{
  "d_shared_expert": 64,
  "moe_layers": [0, 2, 4, 6, 8],
  "routed_scale": 14.2,
  "norm_eps": 1e-06,
  "beta2": 0.99,
  "batch_tokens": 65536,
  "seq_len": 512,
  "steps": 8217
}
Below are experts of layer 2 (counted from 0) of a mixture-of-experts language model. Rows are named router (the router's row for the expert), gate (a neuron's input weights, with its number), up (a neuron's input weights, with its number), down (a neuron's output weights, with its number) and show model dimensions 0-95. Each number is 200 + 20 x the weight over its row's rms, rounded and kept within 0 to 999.
Before each expert's rows: "gets" lists some tokens that make up at least twice as much of what it gets as of all text; "comes before" lists some tokens at least twice as common just after its tokens as in all text. This comes from a sample of Wikipedia text that the model never trained on. Tokens count by the router's weight.

# expert 182
gets: " He", " he", " It", " it", " his", " She"
comes before: " was", " is", " has", " had", " also", " are"
router,181,179,237,232,191,192,211,189,219,201,179,220,240,250,170,201,182,224,211,209,238,175,225,210,224,184,209,206,193,180,204,215,204,229,203,173,176,205,198,191,184,220,217,211,234,159,213,171,197,234,179,195,189,199,240,203,221,181,196,205,191,220,209,191,200,164,212,214,219,202,209,227,227,186,222,193,186,226,156,217,175,170,220,203,199,216,202,205,196,195,211,209,212,177,226,200
gate0,185,224,177,196,183,222,232,218,162,191,185,205,205,184,189,161,189,209,213,194,205,195,217,201,184,197,221,202,174,170,214,178,226,246,226,244,186,212,227,193,158,215,182,196,217,210,215,189,194,219,202,198,234,195,230,200,167,221,187,184,211,190,208,202,217,204,192,201,213,150,223,188,184,216,241,194,224,199,194,226,205,161,201,212,209,212,168,213,202,211,231,219,212,171,201,217
up0,222,174,165,205,188,205,169,213,221,200,216,234,158,218,212,186,179,169,184,204,216,188,213,185,220,192,207,218,210,183,198,254,178,177,203,203,205,242,214,213,206,236,219,186,191,220,177,218,214,180,192,192,192,196,172,199,231,194,200,199,239,203,217,186,180,186,212,198,212,187,215,174,168,206,185,181,191,221,207,222,228,216,178,243,226,176,200,187,221,197,184,189,198,191,244,223
down0,222,223,187,225,192,181,217,180,200,221,229,230,204,191,203,216,211,191,201,197,214,154,245,215,239,182,195,166,198,169,191,182,200,177,197,199,230,219,175,182,219,204,212,208,183,203,183,204,235,179,186,203,200,202,189,210,205,213,191,222,223,195,148,180,221,181,180,209,242,170,186,195,200,221,218,208,215,215,164,195,222,217,228,233,189,194,175,208,187,206,231,194,205,232,225,214
gate1,193,203,214,204,180,198,242,197,178,207,233,242,219,186,180,195,188,225,227,226,196,210,216,212,238,247,214,175,207,218,187,213,197,183,194,216,217,199,182,217,196,210,217,196,203,191,184,228,176,201,216,166,187,241,190,224,195,206,199,187,236,228,202,226,220,159,217,188,189,173,227,201,201,203,164,217,175,214,206,222,194,214,214,248,185,216,186,217,180,198,200,171,214,192,196,164
up1,200,214,196,227,187,221,179,200,202,219,179,185,180,209,191,185,196,191,187,200,172,179,195,181,200,186,152,236,185,192,219,213,164,194,178,189,172,179,214,165,189,194,184,207,146,197,211,191,223,207,231,218,189,175,192,222,193,181,186,211,157,181,201,187,196,195,182,212,219,212,183,237,181,196,238,193,188,198,206,177,216,186,183,144,212,189,161,195,196,190,184,177,180,233,202,216
down1,197,229,162,196,194,180,214,182,191,197,191,218,184,180,220,188,189,183,183,189,217,180,169,153,196,200,166,183,202,222,202,214,205,158,239,211,191,171,213,218,197,192,186,191,187,185,194,160,246,240,167,237,197,211,224,224,203,186,182,163,184,185,194,186,188,229,193,215,181,191,180,198,198,217,192,171,242,200,215,182,190,217,214,225,187,188,185,225,203,228,189,211,201,197,187,190
gate2,233,191,240,227,193,161,211,199,202,217,231,200,184,192,201,226,197,236,187,208,199,193,198,233,223,220,184,217,185,179,210,189,208,222,212,184,190,212,181,170,180,210,229,202,187,201,227,192,254,217,188,203,191,217,226,211,231,184,188,221,175,225,174,146,166,207,220,190,188,220,218,199,219,212,195,211,180,154,184,199,189,228,213,185,211,198,236,222,211,194,193,201,180,197,206,185
up2,174,183,178,167,189,216,204,205,192,190,175,186,216,178,189,196,186,217,175,233,195,218,215,149,166,193,192,204,189,231,207,203,192,208,151,188,206,212,202,217,169,220,191,206,217,208,199,191,159,174,203,196,192,211,173,182,180,219,177,173,219,176,233,238,214,174,169,211,186,196,168,215,185,216,203,176,233,194,198,212,207,165,203,213,176,235,172,179,196,228,206,204,191,208,185,198
down2,233,202,225,205,200,183,181,228,201,190,196,220,205,217,190,204,227,192,199,192,192,183,194,191,193,207,199,206,168,195,182,206,197,218,199,238,166,242,201,202,207,222,185,150,169,211,221,206,204,234,233,215,187,180,236,203,213,225,244,172,194,222,229,194,185,253,165,172,191,207,244,204,211,200,188,224,165,220,206,189,211,222,198,212,223,197,201,191,198,200,194,165,204,205,210,215
gate3,246,209,208,217,150,222,213,232,197,226,205,201,232,174,190,226,197,190,213,220,226,199,186,228,179,181,194,193,195,186,193,208,189,229,181,233,221,215,204,209,231,194,223,238,173,192,214,180,234,222,217,190,210,207,245,202,198,170,203,228,211,234,209,166,209,200,194,217,205,191,201,181,234,192,200,206,188,181,213,196,188,212,195,211,181,225,225,212,203,179,197,163,193,157,206,196
up3,180,207,193,178,179,186,209,206,173,240,191,203,221,215,238,195,200,184,226,176,180,194,176,190,189,230,195,212,192,190,195,217,189,195,210,206,192,198,221,174,185,212,171,242,224,190,213,202,239,177,159,192,159,181,173,177,194,201,144,199,228,185,233,205,167,205,211,199,201,191,215,177,215,186,182,195,191,220,195,212,183,179,210,207,241,180,220,187,186,235,201,176,196,168,200,196
down3,180,183,236,206,167,182,212,178,182,160,175,197,177,176,184,191,221,145,175,190,204,177,195,194,200,197,205,181,195,193,192,211,236,190,217,194,174,183,195,188,228,187,212,190,196,171,200,214,190,226,200,180,206,163,235,195,192,197,195,183,193,197,196,233,216,191,183,173,222,205,243,225,183,191,186,187,221,225,195,228,186,230,212,188,252,208,196,206,178,224,187,232,187,197,222,218
gate4,176,201,216,171,200,224,201,223,184,236,170,210,202,236,142,204,234,219,199,218,215,208,232,186,218,195,180,209,205,218,183,195,202,193,185,182,215,211,230,189,190,188,203,185,209,188,183,207,211,234,193,230,185,214,199,222,230,206,199,191,199,236,212,189,233,222,173,187,197,187,211,218,196,200,194,231,197,207,195,242,189,230,201,221,163,246,169,209,214,187,200,197,218,181,160,184
up4,217,199,176,199,204,179,192,163,211,178,229,164,181,156,209,229,158,205,201,185,155,205,172,217,153,190,234,176,191,173,214,188,196,197,207,186,203,219,183,192,216,195,192,195,210,221,214,192,182,151,197,196,216,200,202,192,196,205,200,215,193,177,209,218,174,187,208,190,211,202,171,197,210,213,188,180,216,203,217,169,199,165,192,188,230,160,229,191,163,237,186,213,209,190,216,208
down4,192,227,179,185,187,184,198,204,192,225,196,231,182,190,180,184,216,204,192,181,170,202,179,221,169,168,208,197,198,167,171,191,210,204,231,216,197,196,176,202,195,168,195,200,184,192,189,200,170,191,238,198,200,196,181,194,200,186,189,164,206,190,151,205,216,199,184,215,229,199,230,219,211,230,207,213,218,173,235,215,201,184,146,237,176,204,174,177,175,204,220,197,165,222,193,231
gate5,198,198,186,226,162,217,181,172,231,172,176,226,211,226,203,207,167,199,212,207,213,210,196,216,165,233,185,204,221,176,194,201,230,198,198,162,160,189,200,192,174,174,243,183,180,177,212,188,204,179,205,191,183,199,239,178,199,193,207,209,204,224,197,164,172,183,220,217,219,228,230,217,198,218,199,201,177,215,189,223,172,207,210,206,193,227,202,188,216,232,191,174,191,221,226,175
up5,206,217,184,185,238,179,196,223,176,223,201,155,201,178,196,184,241,200,178,196,169,181,202,197,230,195,191,191,205,214,198,216,179,212,205,240,259,211,202,191,209,231,172,205,207,199,196,233,210,206,201,209,232,217,149,227,212,216,197,212,200,172,206,226,216,221,173,192,176,189,191,179,188,179,215,203,215,205,201,186,221,190,194,223,223,201,187,194,215,184,205,232,193,180,158,227
down5,208,203,213,192,202,233,172,182,191,176,198,204,160,198,200,195,200,167,193,180,183,195,239,201,191,193,223,202,222,174,223,183,193,219,184,182,189,187,198,224,191,195,188,192,213,221,220,154,246,189,229,164,197,199,214,186,216,197,230,201,255,173,175,188,190,203,239,202,192,247,186,205,200,198,192,203,185,213,173,200,179,189,212,221,210,229,229,210,193,193,213,189,164,203,209,162
gate6,192,173,167,181,183,232,199,211,208,189,219,189,206,163,215,200,174,212,182,221,207,191,211,174,208,171,189,170,183,168,205,191,227,221,209,207,218,198,206,171,180,200,210,173,186,177,208,183,238,207,226,190,216,211,185,241,207,174,202,226,222,190,212,211,181,162,179,193,199,201,231,235,188,179,200,211,199,207,191,171,203,174,189,238,199,193,143,213,200,177,161,215,221,217,203,206
up6,166,220,207,203,226,205,199,230,180,194,193,183,184,242,187,163,219,219,254,195,186,202,235,217,195,206,204,202,205,175,186,157,175,180,197,206,194,222,177,193,188,183,178,188,221,212,189,210,175,216,200,210,213,174,218,179,211,242,190,151,162,186,191,215,183,208,218,205,203,174,147,170,203,209,196,197,193,184,197,197,210,199,201,190,165,202,206,194,190,196,238,218,179,192,219,200
down6,212,210,209,207,205,229,212,237,196,234,202,200,201,247,184,206,174,205,153,210,189,201,162,224,198,219,193,214,195,206,203,235,175,189,219,200,163,155,173,175,196,233,215,196,233,228,197,220,176,192,229,215,176,207,183,187,181,211,256,182,185,192,194,216,196,225,212,186,178,205,184,188,191,214,235,207,205,194,201,242,194,211,222,209,208,200,227,200,181,198,188,204,205,229,196,199
gate7,205,225,199,222,200,230,211,208,173,201,209,188,199,188,217,199,155,194,243,204,202,214,209,233,191,214,179,223,175,194,229,217,209,207,193,211,232,170,218,204,191,225,201,177,215,174,206,233,201,222,229,224,198,209,197,183,188,190,230,172,180,195,193,214,204,194,183,193,207,194,196,210,196,228,204,196,139,251,159,210,201,192,198,201,189,166,182,206,211,207,197,197,259,187,221,206
up7,207,223,217,225,188,211,202,217,170,232,197,189,205,206,206,196,154,202,221,206,219,221,210,225,190,207,193,197,180,176,219,231,209,189,184,230,250,184,221,196,198,226,225,188,216,169,195,204,202,214,224,240,194,210,192,198,189,182,226,178,181,183,208,207,189,193,195,191,197,181,191,190,214,214,212,200,137,267,161,204,212,207,217,205,183,171,188,218,202,208,194,203,220,173,215,212
down7,210,180,197,155,193,193,191,242,217,188,189,219,217,216,199,195,162,222,172,217,210,210,162,182,234,177,199,205,204,205,195,186,211,184,194,167,176,202,200,218,225,190,238,210,181,192,202,186,183,221,188,185,206,184,211,178,235,227,175,192,211,225,175,171,214,227,223,204,215,157,199,233,236,202,206,207,226,207,202,175,204,159,187,208,177,204,230,210,233,210,204,196,172,175,202,198
gate8,179,200,193,188,222,181,207,201,197,189,190,231,221,218,168,211,215,200,205,255,204,195,216,188,233,191,235,204,206,197,171,184,201,189,203,194,158,189,172,191,184,247,182,211,203,187,205,213,176,211,167,195,206,198,222,203,213,154,206,204,205,241,191,184,211,227,205,200,218,195,231,206,184,186,189,206,253,198,187,157,200,168,203,202,213,180,201,158,175,207,181,178,208,183,225,214
up8,210,230,190,180,193,195,174,222,174,224,214,228,205,225,170,174,213,193,235,220,225,196,228,194,216,218,198,194,196,202,172,191,201,198,193,174,155,197,217,198,222,191,190,193,195,211,180,249,198,191,238,182,231,184,233,203,227,204,231,218,184,204,201,195,227,192,151,212,208,220,201,181,211,216,201,204,211,206,195,199,203,173,235,233,210,177,178,192,208,220,202,219,158,213,227,173
down8,202,167,191,203,196,176,170,223,187,201,178,208,205,195,211,210,198,193,155,186,205,189,188,202,160,194,187,220,176,174,220,221,207,216,188,221,226,209,194,193,134,193,207,183,230,216,210,151,184,208,208,179,215,193,187,174,185,219,197,169,228,234,178,192,204,197,220,198,230,226,246,220,190,192,204,225,247,183,182,195,215,207,205,208,199,201,203,185,202,210,181,238,196,215,204,213
gate9,211,213,209,183,197,186,222,207,166,212,195,234,192,228,185,207,193,216,218,226,238,203,217,191,200,190,136,211,192,181,189,220,209,196,194,232,183,196,207,186,220,212,226,203,188,185,203,171,193,204,201,201,184,198,221,215,190,184,193,198,211,202,197,179,197,180,179,221,226,228,192,184,191,175,230,172,153,205,202,161,179,238,231,196,197,219,238,219,182,161,160,208,174,216,203,187
up9,203,190,195,216,226,223,199,231,183,147,166,175,172,195,216,207,174,173,167,210,168,207,228,229,183,202,199,170,186,191,192,213,205,195,192,199,187,242,209,207,214,221,195,186,200,209,179,204,186,194,203,212,223,202,175,195,179,244,188,218,205,180,194,214,203,255,223,182,216,209,206,179,201,219,178,218,183,196,200,206,190,171,189,180,200,186,164,153,208,191,203,236,191,188,222,230
down9,232,189,210,200,215,213,162,228,209,206,225,187,191,183,174,168,199,186,190,211,192,193,126,211,179,182,212,200,201,178,201,225,201,201,216,225,175,212,245,213,182,201,217,179,172,197,220,208,191,170,219,211,208,185,166,202,212,189,200,211,229,222,215,170,217,231,191,219,212,205,179,191,189,199,165,224,203,190,228,184,201,201,214,208,234,218,216,188,245,170,204,187,172,209,205,209
gate10,174,182,188,228,196,216,188,202,211,217,221,241,174,212,191,179,209,194,215,225,233,197,187,229,220,173,194,180,195,179,178,185,213,205,217,181,232,192,206,195,184,215,182,195,172,197,186,187,180,208,224,221,178,223,226,204,198,178,235,196,207,183,197,152,172,191,209,205,240,175,215,196,226,173,213,207,208,188,188,180,224,196,226,180,185,178,177,173,251,199,199,173,205,158,189,199
up10,182,213,196,203,232,197,249,174,198,184,200,203,173,186,167,207,197,235,208,218,236,213,195,209,157,212,198,188,220,213,210,133,241,230,206,234,211,215,181,220,207,199,212,211,220,189,193,202,212,205,207,217,192,208,173,175,213,210,209,204,186,215,204,212,179,193,189,209,220,216,183,201,207,200,188,230,215,208,209,187,208,176,176,234,194,220,206,217,148,197,183,233,190,181,233,208
down10,222,240,224,211,210,189,163,214,201,233,193,192,167,210,219,196,175,214,176,193,179,221,231,205,213,205,200,237,217,183,233,211,172,132,174,198,220,210,207,164,200,189,231,204,208,208,235,193,196,192,179,217,219,210,205,206,200,209,190,186,175,220,227,195,196,253,195,191,187,182,213,192,209,187,214,162,172,188,214,181,192,178,208,181,178,207,191,200,204,209,202,166,203,217,203,210